From a checkpoint of a small mixture-of-experts model trained on Wikipedia.
Size: width 128, 6.08M parameters.
Experts: 32 experts in each of 6 layers, 48 SwiGLU neurons an expert, 6 picks a token.
Training: a variant of SOAP for the experts, 482M tokens.
Below are experts of layer 4 (counted from 0) of a mixture-of-experts language model. Rows are named router (the router's row for the expert) and show model dimensions 0-127. Each number is 50 + 12 x the weight over its row's rms, rounded and kept within 0 to 99.
After each expert's rows: "mostly gets" lists some tokens that are sent to it at least half of the time. This comes from a sample of Wikipedia text that the model never trained on.

# expert 3
router:67 69 40 53 45 52 38 51 57 48 29 38 58 49 38 44 56 24 74 36 48 65 54 41 46 51 34 51 56 46 72 55 49 64 60 37 46 44 39 35 61 58 43 70 37 39 47 37 55 43 43 43 68 49 33 61 58 41 61 48 47 50 58 48 35 44 57 64 34 59 51 49 41 31 34 50 56 40 44 49 62 50 63 83 54 56 50 27 34 48 44 19 54 57 43 63 46 42 59 81 67 52 56 44 37 63 67 49 49 44 34 54 48 28 57 33 42 33 33 39 40 27 52 45 49 48 59 22
mostly gets: " to", " where", " after", " not", " when", " than"

# expert 17
router:62 49 30 75 42 57 43 38 41 48 39 59 65 53 33 36 65 65 45 56 26 51 36 37 39 51 47 56 37 61 41 47 59 43 61 42 81 65 43 34 44 51 38 55 34 41 50 42 52 82 36 44 51 26 54 56 54 35 52 35 63 32 58 37 51 53 17 59 43 57 48 55 40 45 47 41 47 33 51 39 63 47 60 52 58 64 67 36 38 30 47 46 55 58 55 68 41 40 70 72 49 51 35 65 41 60 46 49 75 51 37 23 36 43 56 38 63 42 36 43 55 46 39 40 47 57 51 44
mostly gets: " Bl", " War", " Championship", " World", " Cup", " Country"

# expert 31
router:58 43 37 56 41 53 39 44 52 38 35 40 73 43 40 28 63 40 66 55 43 57 40 49 49 39 48 54 61 45 56 47 32 52 50 43 64 42 36 47 60 67 55 39 38 22 53 13 42 57 47 28 63 47 40 83 46 42 57 52 59 47 65 27 49 57 31 69 45 69 70 48 37 56 50 28 42 54 47 38 64 57 71 58 51 51 62 32 39 52 48 40 40 69 58 57 41 41 50 65 51 51 40 52 44 54 44 46 60 43 47 33 07 50 56 50 31 53 53 44 52 47 40 49 35 61 43 36
mostly gets: " fl", "17", "18", "16", "24", " early"

# expert 10
router:54 50 36 53 37 48 31 41 63 43 40 41 53 57 52 38 64 52 56 62 26 63 29 55 33 30 45 44 54 55 57 56 35 57 53 31 49 54 50 50 49 62 39 41 52 51 33 45 57 74 52 51 61 56 41 58 55 35 47 44 68 38 58 51 43 37 53 58 53 61 53 68 53 40 27 53 49 24 40 60 52 55 55 66 75 63 65 26 42 52 31 50 52 55 52 78 36 43 61 59 57 22 39 43 31 64 49 69 65 28 49 43 28 37 69 50 42 41 49 39 52 47 30 28 48 72 35 47
mostly gets: " rec", " Con", " Spec", "ersonal", " Soc", "ourt"

# expert 27
router:61 46 42 60 18 71 29 47 53 47 36 33 64 38 38 38 40 43 54 35 57 53 48 38 43 50 46 55 44 69 58 55 59 44 48 39 67 59 36 52 53 67 35 52 49 44 52 51 58 71 50 43 46 25 42 74 65 36 55 42 60 41 62 50 49 24 61 58 53 54 69 67 52 36 31 30 42 31 59 56 57 62 58 68 74 57 61 41 52 53 34 51 44 62 43 61 37 54 63 52 72 53 45 60 42 74 54 29 56 39 47 40 31 34 52 30 27 43 40 49 48 44 45 31 41 49 60 36
mostly gets: " United", " elect", " US", " James", " William", "ington"

# expert 8
router:60 46 52 60 23 48 48 45 73 42 49 48 69 59 51 50 52 61 52 57 41 58 39 46 48 37 49 42 56 55 57 43 41 47 55 41 56 50 44 31 69 62 40 43 55 54 38 49 62 78 54 46 55 55 34 52 53 33 61 33 75 30 51 34 35 51 50 57 56 67 57 63 52 45 33 42 57 35 35 46 52 22 46 57 73 65 65 32 33 55 42 43 52 45 53 78 52 50 49 52 58 49 65 50 36 49 43 30 56 19 41 34 33 27 57 53 59 27 41 38 36 47 17 42 39 60 51 56
mostly gets: "ement", "stit", "istor", "ency", "duction", "ouncil"

# expert 12
router:58 68 33 72 28 55 26 40 32 39 44 46 60 55 44 40 76 43 55 64 39 51 55 41 34 40 42 65 56 51 44 47 65 59 58 47 66 71 40 40 44 64 42 48 40 44 50 51 58 70 33 45 54 42 37 54 55 25 47 46 58 31 52 44 51 36 48 65 52 67 48 53 35 44 43 41 49 25 42 46 64 34 81 69 55 53 72 44 37 41 48 34 54 74 37 67 45 51 54 67 60 43 37 65 34 59 44 63 72 41 44 47 50 41 61 43 53 37 25 38 53 42 36 44 47 55 35 52
mostly gets: " The", " the", "The", " ch", " its", " their"

# expert 13
router:72 47 52 72 47 59 49 52 34 46 54 42 67 58 45 35 53 57 58 60 52 52 41 43 38 44 41 34 54 51 53 38 45 46 69 44 65 55 59 20 53 61 44 32 55 40 43 28 72 67 42 29 57 32 45 62 53 46 46 45 51 12 54 45 55 49 39 55 41 60 46 53 41 47 43 41 41 39 44 50 59 09 60 44 64 40 59 47 35 33 41 40 35 63 44 55 46 46 72 45 53 43 46 55 39 56 54 72 51 35 34 28 35 37 56 36 57 40 39 27 44 44 44 56 38 75 49 67
mostly gets: " ch", " stud", " lead", " j", " cap", " app"

# expert 20
router:57 77 46 64 40 64 45 42 39 49 55 47 50 41 41 40 50 24 50 47 48 59 42 48 44 38 46 51 42 50 51 48 60 70 72 40 76 67 39 42 49 57 37 50 45 44 55 42 46 59 44 45 71 22 31 50 57 42 57 49 62 51 56 42 46 40 53 60 39 55 45 66 39 44 39 45 47 34 51 57 56 28 75 63 53 43 46 36 42 23 36 33 54 67 40 57 40 31 56 59 71 38 42 49 39 61 64 32 78 34 50 50 51 37 56 52 49 40 16 34 51 24 46 48 46 72 33 38
mostly gets: " was", " the", " as", " is", " an", " from"

# expert 29
router:60 65 44 56 52 73 42 43 47 48 47 46 72 32 53 43 57 58 68 34 36 67 54 34 48 49 26 61 22 50 41 29 51 48 48 42 56 60 30 55 55 56 45 45 25 36 52 43 53 63 32 43 45 40 39 62 64 41 62 55 44 30 85 34 40 52 35 60 47 51 65 65 42 46 43 29 43 31 43 41 52 54 59 58 47 51 60 33 44 40 41 56 32 62 78 55 32 36 62 72 57 57 49 49 50 56 40 66 46 47 34 35 23 44 58 53 32 37 38 46 52 41 47 38 52 58 42 58
mostly gets: " States", " fl", " Fl", " Japan", " USA", " Europe"

# expert 14
router:53 51 51 67 39 57 40 43 34 37 61 30 57 37 43 33 49 34 48 53 43 54 47 47 28 43 42 61 58 48 44 35 49 78 50 48 67 71 61 29 45 60 38 42 53 49 50 45 56 72 62 39 59 53 39 60 50 36 49 28 59 30 51 32 48 42 32 52 49 49 41 59 34 50 40 42 30 35 46 57 51 37 62 56 51 67 51 47 39 24 37 36 36 59 34 67 45 42 56 65 64 32 35 55 40 58 68 76 71 28 41 52 53 40 60 56 53 42 36 24 46 41 34 43 52 73 41 59
mostly gets: " The", "The", " ch", " its", " their", " his"

# expert 19
router:77 49 47 73 46 51 46 32 57 41 45 19 50 40 34 29 66 36 58 43 37 60 47 27 44 40 24 60 56 47 41 53 52 56 60 28 63 66 39 42 50 53 39 48 41 39 52 48 58 62 33 47 53 39 27 61 52 40 56 50 57 35 63 50 29 31 51 57 51 59 41 72 47 40 53 47 34 30 52 57 65 49 49 79 51 51 60 48 46 52 37 50 52 66 58 58 32 52 61 51 62 49 60 68 39 57 45 52 69 42 30 47 53 44 62 46 46 17 23 49 58 40 35 42 33 54 48 49
mostly gets: ",", ".\n\n", " and", " |\n", ".\n", "),"

# expert 24
router:64 61 39 61 45 45 43 41 32 40 52 34 56 46 32 25 46 34 56 47 40 60 42 24 33 50 50 65 54 66 38 48 70 51 55 43 73 46 23 40 59 69 31 51 45 41 43 43 48 68 60 41 55 06 48 46 74 37 51 51 64 43 52 50 40 36 45 54 45 47 45 66 46 48 46 41 44 33 51 59 56 41 48 52 64 54 47 45 47 51 40 46 60 68 51 68 49 46 61 57 62 37 34 52 31 58 48 43 77 42 36 46 44 41 64 43 41 48 39 42 45 40 40 53 27 74 62 26
mostly gets: "==", "===", " \"", " se", " att", " sp"

# expert 1
router:58 86 39 59 43 54 40 49 45 38 35 19 47 51 33 35 68 22 65 32 46 60 55 35 29 50 25 54 47 55 61 56 65 48 59 42 66 59 41 38 56 56 37 57 39 47 38 44 56 45 47 30 66 38 32 60 58 37 49 59 49 44 55 50 41 32 36 62 43 51 43 59 44 40 51 48 45 32 42 51 46 50 57 57 67 40 70 36 39 50 22 61 55 62 48 61 44 45 62 75 66 41 39 44 38 64 63 46 64 47 34 49 40 42 63 42 37 48 47 43 42 39 47 48 37 61 46 21
mostly gets: " where", " when", " not", " while", " until", " before"

# expert 5
router:60 53 56 58 18 45 46 55 40 46 35 31 63 43 46 49 48 48 66 32 56 59 50 58 37 43 42 44 61 64 50 46 39 68 61 48 55 61 36 49 57 60 43 72 37 43 49 49 42 57 50 42 50 59 39 58 60 17 74 31 62 38 68 30 40 55 40 48 55 29 49 53 23 52 38 20 21 48 47 39 61 52 63 54 64 54 72 52 37 37 29 34 38 51 68 64 31 56 47 55 60 34 58 56 42 57 39 47 51 35 27 47 49 37 56 58 52 38 41 27 49 48 38 51 47 63 42 55
mostly gets: "ica", "ington", "ford", "son", "ville", "ana"

# expert 11
router:66 64 51 59 43 56 44 50 68 45 47 39 59 49 45 36 53 32 61 35 51 68 54 42 52 44 43 55 50 46 46 56 48 69 54 45 62 39 52 47 64 68 39 67 37 41 40 46 45 66 55 43 63 55 40 57 59 43 76 44 68 49 75 18 29 52 37 58 50 70 71 58 32 45 55 48 54 53 33 64 63 21 68 48 47 70 59 37 36 47 31 33 33 52 46 60 46 48 55 64 64 40 54 74 45 52 43 43 58 21 49 45 32 21 54 49 36 40 48 40 29 41 36 47 49 57 54 51
mostly gets: "ated", "ted", "ired", "ized", "aged", " used"

# expert 30
router:64 69 29 76 46 58 48 34 46 42 41 53 58 41 46 36 69 66 64 39 39 61 57 33 43 34 35 68 48 55 30 48 60 59 59 36 54 59 43 31 40 58 47 60 37 44 64 41 47 69 57 60 55 23 50 62 56 33 77 44 48 19 61 37 42 44 40 55 57 35 49 66 48 32 51 32 39 23 49 62 61 42 58 58 48 45 54 41 40 40 45 56 47 62 75 61 35 50 62 73 53 56 60 55 52 49 47 65 56 39 35 40 37 33 47 60 43 37 32 46 60 35 43 37 46 50 41 45
mostly gets: " for", " States", " Japan", " American", " USA", " Europe"

# expert 26
router:74 52 52 63 23 72 32 39 56 51 32 35 71 33 45 55 64 60 48 48 59 50 38 51 38 41 46 64 43 57 61 63 39 54 48 43 62 57 34 45 65 57 43 72 36 39 56 44 43 64 51 29 46 58 34 41 58 27 62 31 57 43 53 49 37 55 50 61 47 69 71 46 40 37 51 28 50 50 45 49 66 35 68 63 75 44 76 48 33 33 32 41 42 48 54 58 24 55 61 61 61 49 38 63 39 67 44 52 49 42 43 57 42 43 49 21 39 44 44 44 44 47 30 40 44 46 47 42
mostly gets: " John", "ington", " William", " James", "ald", " United"

# expert 25
router:72 62 51 60 50 51 42 33 38 42 44 16 53 36 47 31 61 31 50 55 30 54 35 41 50 38 25 59 62 58 41 53 51 47 48 24 69 68 39 55 49 62 39 43 45 50 50 48 61 65 42 33 60 33 29 43 58 34 53 52 53 41 52 48 25 44 30 60 38 39 41 67 47 37 53 45 50 29 40 41 51 52 55 52 50 44 68 41 41 51 34 48 47 78 60 61 50 42 61 53 66 41 40 62 29 56 45 54 71 36 42 58 42 38 60 52 29 38 25 44 48 39 40 48 22 54 46 51
mostly gets: ".\n\n", "\n\n", ")\n", " \"", "\n", " |\n"

# expert 15
router:59 41 30 69 38 50 49 40 42 39 36 33 56 53 45 41 55 46 38 44 47 66 66 56 26 42 48 64 41 60 47 45 38 68 66 44 52 65 51 59 49 53 26 52 50 47 47 44 68 53 56 44 46 56 44 50 57 40 56 37 53 39 59 32 29 44 52 48 48 46 31 51 27 26 53 35 31 48 46 55 58 22 68 69 47 43 72 44 44 35 32 34 49 60 60 53 44 35 56 43 53 36 35 52 33 47 44 74 57 39 32 58 56 40 66 38 50 18 39 29 40 44 28 39 48 73 52 42
mostly gets: ").", " imp", " football", ".\n", ".\"", " dist"

# expert 6
router:47 56 23 58 42 66 43 46 33 37 35 44 49 47 52 34 60 40 44 67 31 53 50 39 28 46 46 36 50 49 56 62 50 68 72 41 59 62 48 40 58 58 42 44 44 38 56 43 62 61 28 50 76 44 38 57 56 39 52 43 58 30 52 33 50 43 34 66 40 62 51 61 44 52 44 30 44 45 47 52 61 43 82 57 63 39 52 21 43 26 43 42 47 61 50 79 45 37 58 72 57 41 47 72 44 66 53 48 60 30 52 32 37 34 57 44 42 50 26 35 51 39 48 45 51 64 40 42
mostly gets: " an", " two", " A", " their", " one", " a"

# expert 21
router:63 59 50 65 46 79 37 42 53 50 43 39 68 27 44 45 64 59 64 39 56 51 49 44 32 49 30 28 44 50 51 40 38 46 54 50 54 54 45 32 66 67 46 69 33 41 37 42 57 77 37 34 61 62 40 69 64 40 62 52 57 44 54 48 42 53 59 63 50 48 50 41 26 48 35 45 36 43 38 61 47 49 63 96 64 56 44 43 33 37 46 46 33 52 40 53 32 58 58 53 66 48 75 34 53 69 43 57 52 51 37 46 41 37 53 39 24 36 43 42 32 50 47 46 46 50 55 46
mostly gets: " After", "ie", "ian", " player", "ual", "ternational"

# expert 4
router:50 59 40 67 26 50 37 49 48 40 33 16 52 46 33 36 68 36 51 38 50 53 54 60 43 39 41 33 59 66 56 45 26 56 40 35 63 61 38 46 61 64 43 66 46 33 44 42 40 63 43 30 52 29 35 67 63 23 65 36 52 32 53 43 45 49 42 54 35 25 55 55 35 49 34 27 36 46 51 48 52 50 51 65 63 52 50 47 35 28 36 47 51 53 70 60 28 37 56 46 72 41 37 56 42 51 45 42 49 31 41 45 41 50 63 41 48 49 42 27 41 42 43 34 42 54 56 55
mostly gets: "na", " Am", "20", "ana", " James", " Mich"

# expert 0
router:58 45 55 60 41 81 50 32 54 52 40 62 58 41 49 46 45 43 70 69 47 62 34 47 46 49 43 21 39 53 36 35 34 56 43 49 63 57 52 45 45 59 29 62 39 20 35 45 56 69 43 40 51 44 37 42 68 50 55 38 56 43 73 52 25 54 48 51 38 43 45 49 40 29 51 47 39 30 38 53 82 25 54 52 76 57 52 29 40 46 25 41 41 69 64 60 40 49 52 68 50 45 55 56 39 53 55 47 69 45 51 41 35 32 57 56 57 39 34 43 45 43 49 45 53 40 53 32
mostly gets: "ers", "als", "ities", "ars", " are", "ors"

# expert 2
router:69 55 55 58 44 69 36 43 62 38 49 44 61 34 44 42 39 43 65 66 55 73 52 49 52 48 31 35 41 58 55 47 53 59 43 45 44 54 40 43 63 65 39 54 37 35 42 41 49 68 39 04 52 44 38 70 60 45 60 48 52 46 60 55 46 42 44 62 59 30 33 59 37 45 52 50 49 40 49 30 65 46 54 59 68 35 74 33 36 56 50 20 53 57 38 60 36 33 40 70 69 42 55 46 41 55 58 47 53 54 33 27 56 34 60 47 41 31 53 33 38 37 38 47 40 57 65 43
mostly gets: " not", "els", "ins", "als", "av", " consid"

# expert 28
router:60 64 31 58 52 63 44 47 49 41 48 27 52 43 43 40 55 45 46 58 30 68 50 34 44 40 46 40 46 51 39 44 46 56 77 38 65 53 44 39 60 57 37 36 29 46 46 30 70 63 52 47 73 42 22 68 52 44 52 55 54 37 49 48 44 41 26 76 33 38 45 39 53 56 56 29 45 43 60 41 56 50 59 51 63 54 50 35 33 37 31 47 53 62 78 59 44 56 54 54 53 27 57 50 45 57 67 61 70 27 47 54 31 38 67 48 22 48 46 35 41 49 40 52 31 61 67 44
mostly gets: " h", " years", " year", "″", " life", " km"

# expert 18
router:65 73 49 71 53 52 38 42 65 40 49 37 54 52 44 27 83 54 57 52 50 49 54 39 42 36 35 57 62 52 36 53 64 48 56 29 66 74 37 34 56 56 32 52 47 37 44 47 60 71 20 39 56 28 43 49 63 45 55 55 52 33 65 48 36 37 37 60 58 44 42 65 55 55 40 52 38 21 34 57 48 32 55 51 59 54 62 46 45 54 36 46 56 55 50 57 41 53 64 65 54 43 64 66 39 61 60 48 65 47 36 43 45 37 68 32 47 24 29 33 58 35 38 52 37 59 47 51
mostly gets: ".\n\n", " and", "\n\n", " |\n\n", " |\n", ")\n"

# expert 7
router:52 58 23 57 47 57 20 40 50 44 37 42 60 45 49 37 72 38 43 68 37 59 47 47 43 26 45 41 48 58 48 60 51 53 65 32 57 69 36 45 53 58 36 45 32 38 43 48 57 68 47 46 62 41 41 46 47 33 55 51 60 28 50 35 54 28 39 61 41 47 54 67 58 47 37 40 50 33 44 54 49 36 81 77 57 55 67 28 33 29 39 45 57 58 54 65 44 25 57 71 55 19 47 53 35 56 56 56 61 34 52 53 42 46 68 57 43 47 43 49 48 43 37 41 47 65 54 39
mostly gets: " an", " Ar", " A", " Al", " E", " Br"

# expert 22
router:63 76 66 68 36 84 50 47 58 38 51 32 52 43 35 38 71 31 66 38 51 56 48 33 42 49 38 49 36 49 48 49 63 40 62 49 71 57 36 41 49 64 49 48 41 56 48 27 59 49 45 41 67 36 30 72 52 47 48 49 54 57 52 44 42 45 31 69 47 53 67 42 48 22 42 42 45 36 38 47 57 54 68 49 66 46 48 35 35 19 41 62 45 54 49 65 31 59 67 58 52 45 53 41 44 63 42 50 59 31 39 47 40 30 49 54 37 44 34 31 30 46 49 53 31 59 43 49
mostly gets: " it", " work", " after", " team", " play", " time"

# expert 9
router:61 60 35 58 32 46 50 41 70 47 39 34 58 55 48 30 50 31 50 64 33 64 61 33 37 45 55 37 38 60 63 33 59 49 57 40 60 64 46 25 69 63 34 67 46 39 28 28 66 56 60 54 62 46 35 51 59 31 54 55 64 51 60 49 44 62 54 53 64 65 61 50 48 34 34 40 51 26 45 45 46 56 58 68 62 50 65 34 43 19 41 60 48 66 52 68 39 63 55 55 53 53 60 63 38 59 60 48 73 37 38 51 35 41 62 58 39 47 51 48 32 45 28 40 38 45 63 31
mostly gets: " well", "′", "eat", " km", "duct", "act"

# expert 23
router:59 62 42 81 49 48 40 33 58 45 49 50 52 51 42 32 61 66 52 43 43 55 57 47 47 29 45 62 61 47 45 50 53 56 64 31 68 62 41 21 46 55 34 59 40 47 51 44 58 63 21 46 68 32 43 58 62 40 72 43 59 28 67 42 49 45 49 68 42 75 37 56 33 51 42 46 34 33 53 49 50 32 65 77 57 61 46 40 39 49 49 30 54 58 39 59 42 52 64 69 57 54 54 52 41 54 42 52 64 47 36 36 53 40 65 32 43 31 23 37 53 28 46 44 38 64 52 46
mostly gets: " in", " and", " of", " to", " by", " on"

# expert 16
router:65 52 38 60 28 54 50 29 42 43 32 50 49 49 23 33 49 41 65 49 26 60 33 27 44 53 50 53 31 55 38 33 61 47 48 50 82 51 50 45 45 58 30 67 34 41 42 42 54 69 51 44 57 32 48 50 61 39 51 45 58 37 60 45 40 49 16 56 36 59 46 53 43 29 45 41 39 32 46 41 78 52 39 55 63 57 58 44 38 53 42 47 53 65 56 56 42 57 70 57 54 47 31 57 43 56 57 36 91 53 46 50 38 32 54 47 62 45 33 40 45 45 37 41 41 46 55 40
mostly gets: ")\n", ".\n", " |\n", " |\n\n", ").", "\n"